python train.py --experts_per_token=2 --d_expert=304 --d_shared_expert=0 --norm="rmsnorm" --train_tokens=560600000 --dataset="wikipedia_en"
Below are experts of layer 5 (counted from 0) of a mixture-of-experts language model. Rows are named router (the router's row for the expert), gate (a neuron's input weights, with its number), up (a neuron's input weights, with its number) and show model dimensions 64-127. Each number is 200 + 20 x the weight over its row's rms, rounded and kept within 0 to 999.
Before each expert's rows: "gets" lists some tokens that make up at least twice as much of what it gets as of all text. This comes from a sample of Wikipedia text that the model never trained on. Tokens count by the router's weight.

# expert 4
gets: " | ", "0", "i", " to", "a", "er"
router,225,162,213,228,193,218,180,160,190,186,195,209,205,188,217,166,214,198,226,202,189,177,230,240,197,207,196,187,213,232,241,226,222,175,209,185,215,179,221,222,187,214,200,191,213,229,195,195,165,233,198,196,209,232,202,215,211,178,187,191,204,186,199,180
gate0,221,175,224,203,203,217,203,183,198,222,212,172,219,221,232,214,220,192,197,223,241,206,206,173,192,214,228,227,175,186,202,212,183,186,248,209,184,191,208,180,197,201,206,188,194,202,186,226,206,231,204,206,195,202,204,189,195,191,211,191,197,213,212,200
up0,197,183,213,207,197,209,184,209,208,183,224,207,186,201,182,212,194,152,187,235,241,208,206,187,200,208,195,224,224,211,178,213,197,181,196,206,181,196,213,206,217,189,213,213,143,221,155,231,199,215,214,196,199,198,170,200,190,242,156,208,160,200,174,195
gate1,204,221,175,179,204,228,198,214,202,197,155,206,214,197,194,178,223,180,208,192,203,212,207,181,195,189,216,203,189,212,161,183,201,210,152,219,222,216,202,232,203,196,228,190,201,164,195,200,194,201,180,192,173,198,133,216,202,188,230,217,199,213,178,188
up1,255,198,216,187,231,231,206,199,199,234,201,183,223,223,175,226,182,228,201,212,192,202,209,208,192,175,214,222,173,221,200,194,233,180,191,218,231,213,204,243,208,192,174,179,214,209,188,220,207,159,206,164,203,150,228,192,206,196,209,186,180,197,237,209
gate2,208,163,244,186,212,221,212,186,177,227,171,183,213,199,239,217,224,206,189,193,187,218,196,186,216,203,203,192,212,227,203,211,216,184,198,215,222,184,174,232,204,197,226,240,177,206,163,197,212,183,180,230,182,174,226,208,214,233,194,181,187,239,215,194
up2,198,198,196,233,204,232,199,206,210,191,197,213,165,203,184,203,221,217,246,216,176,203,202,242,208,185,164,193,198,165,207,193,196,206,168,211,208,138,175,233,223,169,199,165,190,182,184,180,209,191,224,212,192,207,208,225,217,216,185,180,219,198,205,196
gate3,206,188,209,193,205,186,201,210,149,195,218,190,219,206,196,197,179,155,210,233,207,208,221,218,184,168,203,169,218,222,202,244,186,185,194,178,225,168,192,214,179,200,190,194,187,174,228,207,199,217,184,213,227,192,184,178,191,207,203,202,218,178,233,229
up3,225,182,147,170,193,213,221,192,202,200,210,208,216,220,225,204,221,184,223,202,214,219,185,243,205,191,222,226,219,215,195,227,202,188,211,181,196,220,206,201,206,198,206,220,200,187,190,174,207,158,220,183,208,200,200,204,189,203,203,182,201,218,210,235
gate4,189,230,174,202,244,219,187,216,240,206,198,223,214,250,218,204,155,187,206,228,234,182,204,218,177,170,218,159,203,210,199,160,207,232,164,181,185,164,207,185,223,192,239,232,197,157,197,206,222,198,206,235,219,211,190,168,180,195,215,202,183,181,191,245
up4,212,158,176,221,171,205,179,192,194,177,185,171,244,175,220,216,209,203,221,256,238,196,203,212,175,234,214,198,246,198,219,176,234,189,223,221,217,181,221,232,177,200,193,216,173,198,205,196,214,203,190,166,222,180,174,186,221,174,188,225,182,185,220,185
gate5,191,219,175,219,211,230,227,161,208,167,183,195,177,195,209,175,223,218,201,190,219,189,211,194,193,185,183,202,203,182,201,213,165,188,222,208,184,197,250,230,206,208,207,202,186,163,138,186,213,174,188,190,215,228,204,216,220,197,200,209,193,213,198,221
up5,186,233,178,189,233,240,193,224,150,215,167,174,218,218,205,240,187,194,172,201,223,186,199,219,240,215,228,215,186,224,177,175,207,202,182,189,180,199,202,201,170,180,212,212,201,213,210,240,200,209,259,196,200,172,208,208,169,218,172,187,193,241,182,195
gate6,212,201,204,187,172,183,222,206,187,212,227,196,209,166,189,220,194,187,197,208,162,194,184,201,225,215,177,219,206,201,185,177,194,180,199,230,182,203,184,180,165,228,210,220,202,177,182,184,192,214,172,215,178,198,195,195,191,183,195,212,209,193,207,194
up6,234,192,179,196,230,193,176,191,209,202,189,176,191,225,174,199,183,251,170,174,222,216,223,155,190,159,178,224,197,200,208,212,220,214,217,186,245,187,209,167,234,213,212,207,191,187,231,206,168,221,176,203,175,204,190,202,189,214,208,238,208,183,186,213
gate7,187,191,200,178,196,228,187,186,202,199,175,202,205,173,178,201,203,189,203,226,210,205,196,193,207,213,227,152,183,215,214,218,203,213,190,182,203,169,210,198,182,188,193,169,198,210,189,196,209,193,199,203,175,170,171,170,196,196,158,171,209,183,180,225
up7,221,233,185,198,188,181,218,210,182,198,184,205,186,196,184,178,160,197,224,228,221,170,193,197,226,192,218,197,200,199,210,221,198,181,191,210,199,212,197,199,242,206,224,238,222,201,209,214,221,206,203,194,226,230,190,204,202,234,192,209,185,156,199,225
gate8,198,210,172,208,209,172,205,209,164,183,219,183,194,224,157,199,210,220,234,198,218,199,155,212,207,227,215,213,181,209,181,175,237,232,221,178,243,199,224,201,175,196,179,219,207,189,199,205,193,198,227,208,212,201,183,210,200,179,170,180,195,214,211,212
up8,210,190,200,211,177,220,197,191,209,175,176,203,215,198,167,204,225,193,227,195,199,232,179,203,204,176,206,187,208,200,198,173,194,227,205,198,189,202,225,251,203,220,218,221,213,195,185,166,185,196,197,237,235,194,167,191,179,190,189,158,209,202,217,202
gate9,192,237,205,219,242,230,212,202,219,149,199,207,211,197,248,203,225,209,186,214,193,192,199,223,217,167,210,189,219,206,199,200,209,186,178,226,219,163,225,184,206,187,173,213,209,167,189,215,196,228,172,217,215,233,191,226,185,174,189,201,170,184,180,186
up9,235,179,192,202,228,218,208,167,237,217,193,223,233,193,181,189,196,226,165,217,191,188,198,165,221,212,221,188,183,207,211,216,213,215,208,203,212,159,181,252,249,177,224,225,215,188,222,224,227,161,238,204,217,174,191,181,236,187,177,166,200,179,188,181
gate10,191,208,189,196,193,214,216,213,167,188,189,191,190,222,198,204,193,200,221,204,158,253,223,175,205,203,181,202,182,217,186,219,218,158,179,216,207,239,200,221,186,135,199,209,163,203,196,191,219,193,240,193,197,199,211,201,221,229,227,210,209,202,172,193
up10,196,241,200,149,198,193,228,198,205,216,233,188,187,199,192,185,174,236,200,198,168,232,202,177,175,180,215,192,187,219,187,167,202,192,202,181,179,184,172,200,203,215,178,196,207,208,215,182,161,193,196,202,181,198,207,242,205,205,216,181,214,183,189,172
gate11,173,167,215,167,203,210,228,193,183,222,198,182,219,197,226,195,218,182,178,202,181,208,158,191,223,227,191,239,181,199,211,224,162,216,189,215,182,218,197,188,196,186,188,197,202,200,264,216,223,232,196,202,193,222,210,223,202,204,241,181,204,222,208,182
up11,229,218,193,218,240,198,228,183,235,186,200,206,178,206,184,181,211,198,232,212,192,201,192,218,207,193,182,202,214,202,242,171,243,205,198,220,179,216,198,170,183,183,230,189,206,195,206,178,192,192,195,223,175,195,197,145,185,179,181,191,232,177,180,160
gate12,223,198,224,210,232,164,198,201,176,196,146,187,191,195,201,187,194,215,190,186,216,206,198,188,204,199,189,182,160,200,203,203,199,231,173,205,204,166,213,211,217,204,184,182,249,195,169,190,213,209,190,216,164,190,239,204,207,219,213,235,197,209,208,183
up12,209,193,177,225,218,179,172,223,173,215,185,186,158,181,208,248,196,224,198,196,188,238,172,198,203,210,191,186,242,214,230,149,202,189,182,193,179,196,209,250,201,196,195,215,199,220,243,203,243,195,197,208,150,201,165,202,239,184,219,205,206,259,196,179
gate13,232,228,208,176,193,230,224,195,181,212,207,192,207,214,225,200,196,164,174,182,201,210,202,205,195,188,211,201,161,241,257,201,198,214,249,160,183,155,218,218,203,189,222,211,206,171,240,205,209,192,180,188,214,189,208,176,243,199,213,183,230,220,208,184
up13,172,222,184,213,198,207,193,193,218,196,211,188,200,186,167,234,190,184,181,199,202,232,208,220,168,173,159,210,181,206,192,161,200,192,199,184,211,202,220,200,194,211,187,185,226,222,227,220,207,205,172,193,171,215,153,231,182,198,202,249,137,206,187,209
gate14,172,178,195,178,184,211,192,210,210,201,226,210,181,214,197,165,182,214,184,207,207,174,246,189,220,195,194,226,233,202,239,181,191,193,227,192,188,201,235,231,240,247,208,179,217,211,180,187,207,220,190,184,205,188,172,213,222,200,213,213,162,215,234,197
up14,228,201,218,205,230,210,230,204,186,181,184,191,159,211,193,235,199,206,189,178,188,181,209,197,161,171,198,210,159,198,201,224,183,213,209,229,196,197,212,192,202,172,195,200,203,204,184,199,158,213,210,225,195,207,210,220,224,161,210,162,212,214,209,229
gate15,204,186,183,198,226,227,210,250,186,234,201,198,234,235,202,167,181,187,224,200,219,182,203,182,245,215,235,216,174,162,219,205,203,200,205,184,179,193,209,174,222,185,214,172,176,178,180,235,209,196,229,229,196,222,201,176,187,197,233,160,215,207,224,225
up15,198,218,210,156,227,213,209,201,197,204,216,197,175,229,194,223,219,220,208,194,186,210,200,210,204,184,183,176,226,195,198,182,216,228,200,212,229,195,211,199,234,234,208,217,220,223,184,225,221,191,180,215,186,186,171,218,202,207,206,187,190,199,199,199
gate16,206,233,224,190,181,230,227,180,164,160,218,209,190,196,207,207,188,204,181,226,195,177,218,200,213,179,191,222,213,181,192,224,186,222,182,182,193,177,234,171,205,187,171,219,186,211,202,218,233,183,198,198,260,189,187,230,171,208,193,210,169,179,186,221
up16,189,197,192,157,219,191,182,217,209,191,157,204,213,176,216,220,198,198,186,190,236,231,231,182,206,218,199,227,251,203,202,245,230,196,196,234,202,186,169,198,203,208,217,231,231,196,219,188,189,205,200,184,204,200,200,210,202,211,181,249,214,175,206,217

# expert 2
gets: "ed", " the", "ic", "'s", "al", "ing"
router,165,225,187,170,202,224,177,234,195,204,200,203,170,212,166,200,213,206,175,196,180,193,170,183,191,183,181,183,190,163,179,184,212,209,237,213,233,205,205,219,200,196,210,207,189,189,188,224,216,224,206,187,173,188,195,189,202,229,180,200,192,227,192,203
gate0,221,222,216,172,214,206,196,201,201,212,215,190,188,229,184,174,188,183,183,193,209,222,197,190,234,187,230,194,159,212,217,190,218,175,203,158,192,188,205,193,183,201,214,204,174,171,231,205,203,212,179,211,202,209,186,223,200,235,217,177,219,181,239,191
up0,189,210,168,215,234,197,200,184,212,194,199,193,181,188,196,183,204,188,197,196,203,188,196,227,177,168,204,213,194,218,238,181,215,215,216,171,191,200,200,200,216,194,218,188,212,221,188,230,235,181,195,224,200,209,183,223,186,220,226,160,189,215,207,175
gate1,188,196,195,174,251,232,183,186,189,208,196,190,214,164,209,206,201,182,200,221,206,197,190,207,221,172,211,186,198,194,207,198,211,229,149,226,215,220,262,179,196,164,198,161,187,218,207,207,198,183,162,204,208,200,189,189,227,211,170,207,204,183,221,205
up1,198,211,204,208,175,220,185,162,185,185,159,217,199,204,203,213,201,224,189,198,224,226,190,203,193,215,203,218,226,203,195,173,207,191,198,238,171,235,171,186,189,181,197,219,181,208,181,205,198,209,224,204,223,200,158,178,209,203,224,159,161,221,189,215
gate2,226,193,183,192,202,191,220,216,214,211,205,189,209,191,229,182,189,175,186,219,181,217,207,182,224,225,217,180,177,234,209,178,201,194,169,199,200,158,223,179,213,186,179,228,221,171,204,211,217,236,218,207,200,191,191,180,197,196,228,207,215,200,201,217
up2,190,239,197,196,175,216,191,170,214,188,194,215,221,223,239,189,185,211,244,196,195,206,226,192,237,183,178,198,172,196,156,182,194,175,236,205,234,192,226,182,208,184,173,199,231,224,184,205,215,196,210,220,203,164,247,188,196,173,190,226,216,199,182,183
gate3,196,184,198,183,202,198,204,225,208,187,207,240,205,208,220,208,237,218,256,232,192,158,209,230,228,203,208,185,193,166,216,199,198,230,225,167,205,184,176,213,215,220,223,187,250,205,207,212,193,200,205,196,201,205,187,196,196,200,194,181,211,220,218,229
up3,225,221,202,184,194,232,208,180,177,158,223,180,228,145,212,182,227,222,199,193,216,194,196,200,169,211,202,162,231,193,214,205,210,168,199,186,204,177,166,214,184,201,203,219,196,197,174,206,205,231,194,183,192,181,183,212,233,197,197,221,213,180,221,206
gate4,187,175,212,207,165,217,227,217,211,160,217,225,200,215,213,148,206,226,209,208,208,204,204,155,181,199,214,223,210,191,200,193,188,214,219,173,214,209,222,199,227,168,234,195,224,176,196,196,170,168,187,222,200,180,222,193,201,198,191,202,226,186,216,209
up4,217,185,194,195,224,215,188,205,183,189,189,221,198,188,221,159,190,196,204,198,168,193,214,199,210,155,217,215,210,205,204,221,195,201,217,202,216,164,228,193,207,217,215,205,233,211,166,188,186,190,191,222,195,234,183,186,178,204,184,188,221,231,226,201
gate5,221,182,213,202,189,213,202,178,227,212,188,188,197,201,204,179,156,210,212,199,189,216,213,205,231,170,183,182,193,162,207,184,219,181,208,185,248,175,166,212,191,183,220,166,193,178,192,176,204,168,218,207,209,195,216,166,202,185,206,199,164,210,208,176
up5,238,222,218,181,186,202,216,193,197,215,169,173,181,237,203,197,177,196,226,203,199,214,203,255,163,191,171,209,210,178,196,175,163,209,186,186,195,193,213,183,220,164,220,198,215,179,209,175,208,208,197,202,212,199,192,186,182,178,182,190,148,233,223,212
gate6,205,222,192,219,199,212,179,164,229,229,208,180,212,208,227,224,208,168,196,190,214,216,204,232,214,221,178,180,216,187,200,226,194,217,220,207,219,160,208,185,233,197,196,191,169,171,210,196,211,205,228,221,196,152,249,221,189,222,214,224,215,177,209,183
up6,187,206,195,170,185,184,205,200,230,206,247,170,189,184,205,240,176,230,207,186,178,240,211,217,174,229,206,205,207,202,176,178,157,205,163,217,177,228,192,182,199,149,183,198,209,171,230,174,242,182,224,230,223,199,184,216,165,182,214,175,220,219,211,172
gate7,231,198,221,186,237,148,188,192,183,207,179,172,183,175,243,214,199,166,170,187,236,216,198,209,198,199,208,228,178,217,199,209,196,191,180,217,208,221,186,176,186,202,189,190,190,208,207,208,182,177,183,160,208,193,206,190,171,190,240,206,217,224,186,197
up7,229,187,269,206,196,225,212,171,244,234,204,214,193,243,234,201,199,189,225,237,231,178,177,190,182,235,180,174,254,218,176,174,181,176,178,191,205,181,241,206,173,194,159,171,228,221,193,178,200,184,233,208,214,173,213,198,206,202,202,185,188,183,176,183
gate8,174,189,141,174,153,171,190,210,193,223,228,182,198,202,185,209,202,201,187,212,163,221,178,226,184,204,208,241,216,227,178,197,164,218,202,195,187,197,222,176,209,195,195,223,186,215,175,210,230,197,206,180,204,199,175,160,180,203,170,198,214,207,209,190
up8,204,173,216,193,209,207,188,184,192,189,178,213,212,210,188,186,205,172,199,187,214,207,190,203,183,209,169,216,211,224,216,223,192,193,212,218,210,185,203,184,194,190,203,180,210,205,213,195,205,206,215,173,189,224,216,182,167,198,190,175,192,228,215,219
gate9,220,224,176,215,232,185,183,222,210,193,204,203,226,220,221,230,184,214,203,254,177,229,216,184,200,180,216,224,199,190,196,180,208,203,213,218,231,198,204,198,223,176,162,184,165,218,200,214,222,195,220,179,206,205,210,203,252,196,200,196,192,230,220,194
up9,198,201,226,169,216,173,181,229,230,222,197,198,194,158,180,173,193,184,174,180,193,172,209,196,195,171,182,220,223,194,204,185,254,195,204,206,207,151,228,226,224,197,192,183,222,191,217,200,201,174,177,240,176,184,213,228,179,198,171,197,220,178,199,182
gate10,192,165,205,202,209,221,196,213,233,221,252,192,200,239,184,189,204,198,162,194,202,184,184,225,201,230,219,156,205,210,193,231,242,176,180,184,213,189,172,188,177,174,213,190,190,223,164,205,209,195,219,187,220,176,213,185,192,206,196,205,235,210,158,199
up10,222,227,153,202,210,222,187,192,220,231,212,237,220,197,134,174,183,204,192,201,177,196,171,166,199,212,214,198,194,178,213,227,207,204,227,189,176,166,226,207,211,198,197,170,192,176,198,194,209,202,213,175,171,217,220,214,188,217,185,232,207,197,194,212
gate11,211,184,199,194,205,213,195,219,190,215,211,177,196,179,179,182,185,213,191,199,201,204,214,216,225,179,206,211,190,169,176,244,212,171,150,207,197,195,229,176,199,202,184,182,206,185,203,195,218,233,218,211,193,209,165,181,236,178,238,241,180,201,215,187
up11,199,240,190,195,166,182,199,197,221,236,230,249,198,211,218,210,191,186,204,203,173,201,235,168,168,214,207,184,238,181,183,196,234,236,175,226,246,172,174,181,210,196,209,195,217,209,176,199,226,213,203,212,147,224,183,199,213,199,204,246,209,211,179,217
gate12,197,216,198,199,220,214,182,210,180,238,212,179,213,217,189,212,193,213,208,211,179,179,209,209,212,204,170,223,199,215,216,163,218,151,193,167,204,197,151,167,219,189,216,206,164,189,195,218,192,240,219,215,176,196,204,235,165,204,211,202,222,197,210,164
up12,199,200,217,199,230,186,197,212,242,180,229,193,192,224,179,194,206,203,187,202,198,203,179,196,227,174,193,159,206,204,195,180,203,190,196,186,164,208,169,199,186,199,240,194,208,199,233,185,186,242,191,216,190,186,200,228,201,234,168,228,215,185,198,217
gate13,213,198,199,188,201,206,169,210,209,196,171,202,181,200,201,205,208,223,191,167,173,198,211,217,213,210,209,255,196,183,202,202,204,181,229,247,220,206,218,223,235,192,177,188,236,165,199,197,196,228,194,187,200,188,185,196,170,205,192,223,193,169,210,226
up13,187,243,244,168,190,215,212,182,235,194,180,224,205,208,192,177,200,215,196,191,162,184,194,190,198,194,221,202,191,231,226,220,201,198,195,196,223,212,226,218,203,199,184,187,223,201,175,216,163,182,200,228,185,205,203,197,168,196,186,170,186,217,222,189
gate14,200,189,206,222,213,184,205,177,199,211,227,180,198,241,212,184,175,203,211,198,185,192,217,206,192,199,212,177,208,182,210,170,225,196,204,209,218,194,187,207,215,172,200,191,194,213,228,176,220,154,236,169,200,173,181,220,146,230,185,193,229,229,253,171
up14,223,213,208,191,172,182,169,177,204,172,224,196,192,146,182,209,210,219,186,195,198,253,213,215,201,184,172,197,201,222,206,208,216,189,252,200,176,197,173,199,191,211,188,175,184,184,203,235,167,182,206,226,192,209,217,207,194,194,186,185,188,197,239,201
gate15,181,184,215,182,174,216,206,220,186,194,183,167,229,187,192,163,196,223,174,199,234,225,186,193,236,234,203,206,197,168,219,175,212,199,195,246,150,176,170,198,194,205,200,181,217,199,207,210,197,182,203,159,208,230,208,198,195,196,173,199,191,173,205,215
up15,186,206,204,218,232,219,187,175,243,198,199,180,203,201,211,193,206,199,192,208,207,193,157,164,223,215,186,188,217,211,174,227,184,208,208,226,191,203,200,181,190,205,224,208,221,192,227,177,222,179,197,148,167,179,207,185,185,199,194,224,186,180,191,178
gate16,230,207,201,226,197,181,219,196,227,202,202,191,202,222,197,190,182,205,208,213,202,188,199,211,192,205,195,234,205,181,207,208,198,207,182,185,172,197,222,232,183,185,237,164,209,213,193,211,195,207,210,179,191,169,191,182,214,216,199,188,231,204,189,168
up16,163,224,235,182,197,213,231,159,198,192,211,201,217,197,192,202,190,198,214,219,203,204,203,176,185,247,209,192,165,217,180,186,205,190,197,160,220,143,172,175,166,185,210,203,208,205,220,189,199,191,232,175,225,160,222,218,231,229,163,203,216,232,167,193

# expert 7
gets: "\n\n", "\n", "===", "| ", " ", ", "
router,167,170,208,188,194,199,228,184,186,206,221,217,208,212,201,216,184,172,184,205,236,176,219,186,210,183,198,203,191,193,201,195,197,212,207,191,223,199,205,207,207,200,182,169,209,164,206,184,200,187,201,197,179,172,200,201,202,199,216,217,173,158,220,192
gate0,196,191,188,185,220,173,223,201,186,203,161,177,225,248,225,202,176,187,187,178,178,152,202,180,226,208,230,230,147,171,156,172,203,206,172,217,188,195,201,204,196,215,217,174,217,184,188,179,181,210,190,187,148,206,190,168,207,198,190,181,189,213,200,220
up0,208,182,190,190,175,240,177,201,166,241,206,220,205,229,192,237,199,207,207,239,222,195,198,206,193,212,214,186,232,201,214,208,172,213,188,221,205,169,191,193,231,177,194,182,179,171,199,218,205,210,208,172,213,193,204,201,207,193,209,164,209,226,217,197
gate1,215,203,203,196,208,204,175,206,202,211,188,189,149,207,215,200,203,191,193,216,210,156,207,204,175,207,212,238,179,163,215,195,246,169,199,214,177,180,234,205,233,201,217,223,218,180,206,199,226,224,217,220,195,198,173,187,183,204,181,180,208,197,192,213
up1,193,195,203,194,212,208,209,209,158,227,195,192,163,244,199,206,221,178,224,185,196,191,217,188,184,198,219,196,205,184,219,224,197,211,219,188,181,205,185,189,188,202,212,183,203,200,216,192,208,231,207,188,188,171,207,194,162,176,209,196,242,174,218,212
gate2,203,196,223,175,195,212,172,170,207,225,188,188,212,197,226,173,256,178,225,241,178,201,179,184,197,229,224,203,172,171,180,187,245,192,211,196,212,186,206,226,185,192,206,212,187,193,199,178,195,240,199,207,212,211,179,188,216,185,215,220,187,213,204,181
up2,186,212,205,169,169,163,216,200,198,186,205,188,192,198,205,173,192,213,200,216,193,209,192,196,229,197,212,192,179,182,184,192,224,212,178,161,203,183,226,201,185,188,212,183,175,154,201,162,212,194,191,189,213,196,193,197,227,196,188,169,214,200,218,205
gate3,214,193,168,180,204,193,175,183,207,227,186,182,215,141,161,215,170,190,208,198,181,224,192,200,216,180,212,230,204,172,230,220,193,173,180,216,191,166,173,201,202,207,184,215,211,184,212,187,164,189,202,219,170,206,225,207,195,226,203,237,204,206,219,164
up3,191,197,222,212,223,201,203,171,212,217,223,221,200,214,228,183,208,166,168,223,208,211,187,181,202,219,197,211,217,210,211,193,177,187,198,232,187,198,216,169,190,187,182,168,217,197,204,191,199,189,202,221,210,229,225,212,189,202,204,183,176,208,208,176
gate4,217,199,260,203,195,215,220,183,220,211,168,211,216,204,189,170,188,174,222,209,169,204,214,229,216,176,217,197,176,187,186,194,247,185,182,216,228,195,189,192,210,200,179,201,198,206,191,175,208,180,223,224,216,187,214,198,184,199,160,220,207,169,224,222
up4,194,183,221,168,184,236,201,189,169,196,215,220,236,186,213,219,190,190,169,213,222,228,217,196,203,175,219,211,207,196,201,207,192,203,187,214,218,201,189,202,206,165,217,189,194,186,166,219,217,213,197,202,205,157,251,240,216,234,200,202,164,177,220,197
gate5,169,193,180,178,184,188,187,199,170,214,216,166,220,168,184,207,177,196,190,206,232,165,194,222,190,192,221,198,191,194,251,198,177,176,215,182,164,224,239,196,189,206,183,172,183,203,183,218,200,208,186,182,215,236,169,219,191,237,207,183,176,189,202,203
up5,200,244,170,218,204,221,186,177,214,198,190,211,201,167,182,198,178,199,201,224,203,183,181,216,216,166,180,201,167,216,208,179,201,219,214,192,214,192,206,194,174,220,180,196,166,192,207,186,189,183,206,233,169,237,198,230,195,198,182,169,227,215,201,184
gate6,186,228,217,210,206,190,195,205,177,176,237,182,220,236,173,160,189,196,184,213,162,150,233,207,223,190,218,167,170,191,225,186,199,206,207,185,212,204,151,201,190,184,213,208,230,209,216,184,215,197,226,201,177,158,211,228,180,181,224,177,204,238,174,227
up6,232,187,219,224,209,183,218,177,201,186,179,175,200,148,167,177,208,189,185,209,195,193,212,205,212,199,213,200,201,213,225,184,199,202,180,220,243,212,217,177,200,194,197,218,208,211,169,191,174,187,196,228,185,178,188,163,196,175,214,204,167,198,177,180
gate7,215,180,165,232,212,192,226,254,185,206,199,199,195,197,189,218,207,209,188,142,203,205,176,198,233,197,197,181,218,186,233,185,201,184,216,178,210,237,199,223,199,199,225,220,161,224,182,223,223,168,219,197,227,178,175,170,227,192,175,200,199,193,217,192
up7,186,200,188,210,248,226,188,232,176,223,202,191,223,177,203,207,184,236,178,197,222,214,209,178,221,187,175,234,197,199,225,197,204,213,159,186,179,191,198,191,197,200,233,218,213,207,193,233,213,188,194,180,217,207,217,205,214,207,176,208,179,160,197,193
gate8,182,217,201,185,166,215,180,190,238,208,192,186,210,185,218,201,181,212,189,220,183,208,196,178,214,163,194,207,173,199,209,212,199,215,200,176,187,180,186,194,207,206,216,215,200,221,224,213,173,207,213,179,179,194,198,182,171,188,207,215,146,164,167,229
up8,200,223,191,218,208,219,178,208,207,200,188,195,225,178,181,196,195,207,208,182,187,188,238,224,201,186,196,208,223,203,214,202,168,216,196,222,185,191,198,196,199,176,207,187,194,184,205,221,190,207,235,227,226,214,207,209,190,220,209,185,190,216,194,244
gate9,191,205,170,211,232,208,220,211,223,203,183,211,229,194,192,197,178,196,201,165,188,197,157,214,196,214,207,242,179,148,224,159,225,218,226,171,238,185,216,194,181,216,203,175,194,232,201,194,227,203,218,208,210,204,160,209,216,221,191,169,225,220,213,189
up9,220,214,226,218,225,185,188,221,195,213,207,185,197,178,197,189,199,204,211,197,160,198,211,201,192,143,218,177,204,215,160,185,220,188,213,213,173,249,179,189,212,179,214,222,171,241,201,204,225,201,205,166,189,211,203,187,199,186,197,207,200,220,221,216
gate10,171,176,177,186,223,182,195,220,187,244,215,159,219,186,211,221,223,204,201,190,231,164,197,166,229,191,149,216,201,194,191,228,198,223,202,176,209,244,160,219,222,192,237,196,170,220,193,212,213,200,194,168,179,202,178,183,205,206,215,243,166,207,197,184
up10,163,197,179,193,199,199,184,202,194,189,188,189,180,203,217,210,189,206,217,209,186,181,184,188,184,196,163,193,206,204,192,227,163,227,184,205,200,225,177,198,251,200,222,212,217,203,188,198,182,173,195,223,180,189,182,223,186,234,223,211,239,204,198,215
gate11,209,189,171,202,220,211,245,189,175,177,206,203,242,180,200,217,181,178,221,215,198,215,184,165,217,208,203,203,198,205,199,208,211,214,187,208,205,175,228,205,211,202,195,190,222,174,159,218,209,207,194,179,171,209,169,214,229,196,171,174,205,178,195,209
up11,216,186,218,226,210,219,224,166,247,181,190,200,223,203,210,222,240,185,186,206,160,190,176,205,208,213,190,211,205,233,209,219,201,210,207,192,201,204,211,191,174,199,201,221,177,204,226,224,159,223,226,217,186,227,216,209,184,158,219,191,179,197,208,183
gate12,175,203,201,156,210,199,213,182,203,207,186,191,217,220,216,202,209,188,192,180,222,205,235,184,219,194,207,193,172,197,204,161,191,225,188,225,189,186,198,202,179,201,221,177,185,165,188,201,197,187,180,178,190,197,196,190,200,233,232,223,186,207,186,202
up12,201,236,205,193,221,211,192,224,201,235,223,232,180,238,193,159,187,213,157,220,222,208,187,185,184,239,219,179,205,214,192,189,212,177,211,221,192,241,203,218,187,231,214,201,166,144,187,202,224,237,197,200,220,233,225,199,170,156,223,183,227,212,184,217
gate13,188,187,198,166,207,231,211,184,150,190,171,166,204,191,198,200,187,195,205,213,188,212,218,215,217,198,188,238,206,186,206,178,196,201,215,245,202,206,193,170,205,223,207,213,184,206,206,202,192,199,199,174,185,213,144,205,221,193,212,181,200,186,190,213
up13,222,149,189,206,199,194,225,239,193,200,222,192,255,218,182,200,204,154,192,184,215,177,165,180,228,206,244,227,159,197,228,192,217,191,230,180,164,208,192,161,186,218,187,169,181,225,225,238,171,225,184,225,183,191,198,201,223,196,217,225,210,192,192,211
gate14,186,206,165,176,187,229,211,167,188,187,204,173,219,227,172,225,189,190,170,225,247,198,200,191,202,189,208,199,218,191,217,195,213,210,183,201,173,194,212,212,239,170,172,204,166,169,171,212,206,200,196,199,177,204,171,218,217,220,217,206,212,225,197,205
up14,209,224,170,198,206,215,210,182,198,185,213,238,187,248,206,218,192,182,227,202,212,194,172,197,231,205,187,186,222,163,193,181,186,204,179,206,203,186,199,246,222,226,198,214,198,173,202,213,202,210,194,185,193,231,205,172,207,219,182,170,245,216,216,213
gate15,182,175,173,197,187,206,184,206,180,218,183,224,218,234,206,147,192,205,178,210,230,178,218,216,215,162,214,197,177,199,209,197,206,187,183,199,154,151,183,229,210,216,210,227,210,206,193,223,173,191,191,191,181,227,184,176,177,217,194,191,203,195,209,251
up15,189,179,196,186,171,204,191,186,170,154,230,174,185,190,202,253,230,212,204,204,241,206,190,228,208,222,188,203,201,201,201,189,190,179,202,231,207,204,212,171,180,231,240,215,184,199,232,215,216,223,167,177,201,201,190,211,196,204,167,206,201,187,189,212
gate16,205,233,227,200,188,191,185,168,168,191,197,182,248,187,164,180,174,192,201,227,193,205,204,229,228,195,218,222,225,218,193,229,154,198,209,196,220,188,197,210,191,199,214,191,204,203,213,188,230,208,195,183,233,208,186,221,199,217,236,220,205,213,207,167
up16,198,199,189,174,188,218,208,213,207,164,224,221,194,215,227,238,199,191,192,238,214,164,215,158,186,227,180,206,191,200,190,187,172,181,193,201,218,169,218,180,194,240,210,205,235,200,248,219,227,202,186,236,220,199,186,173,168,208,204,182,210,197,185,192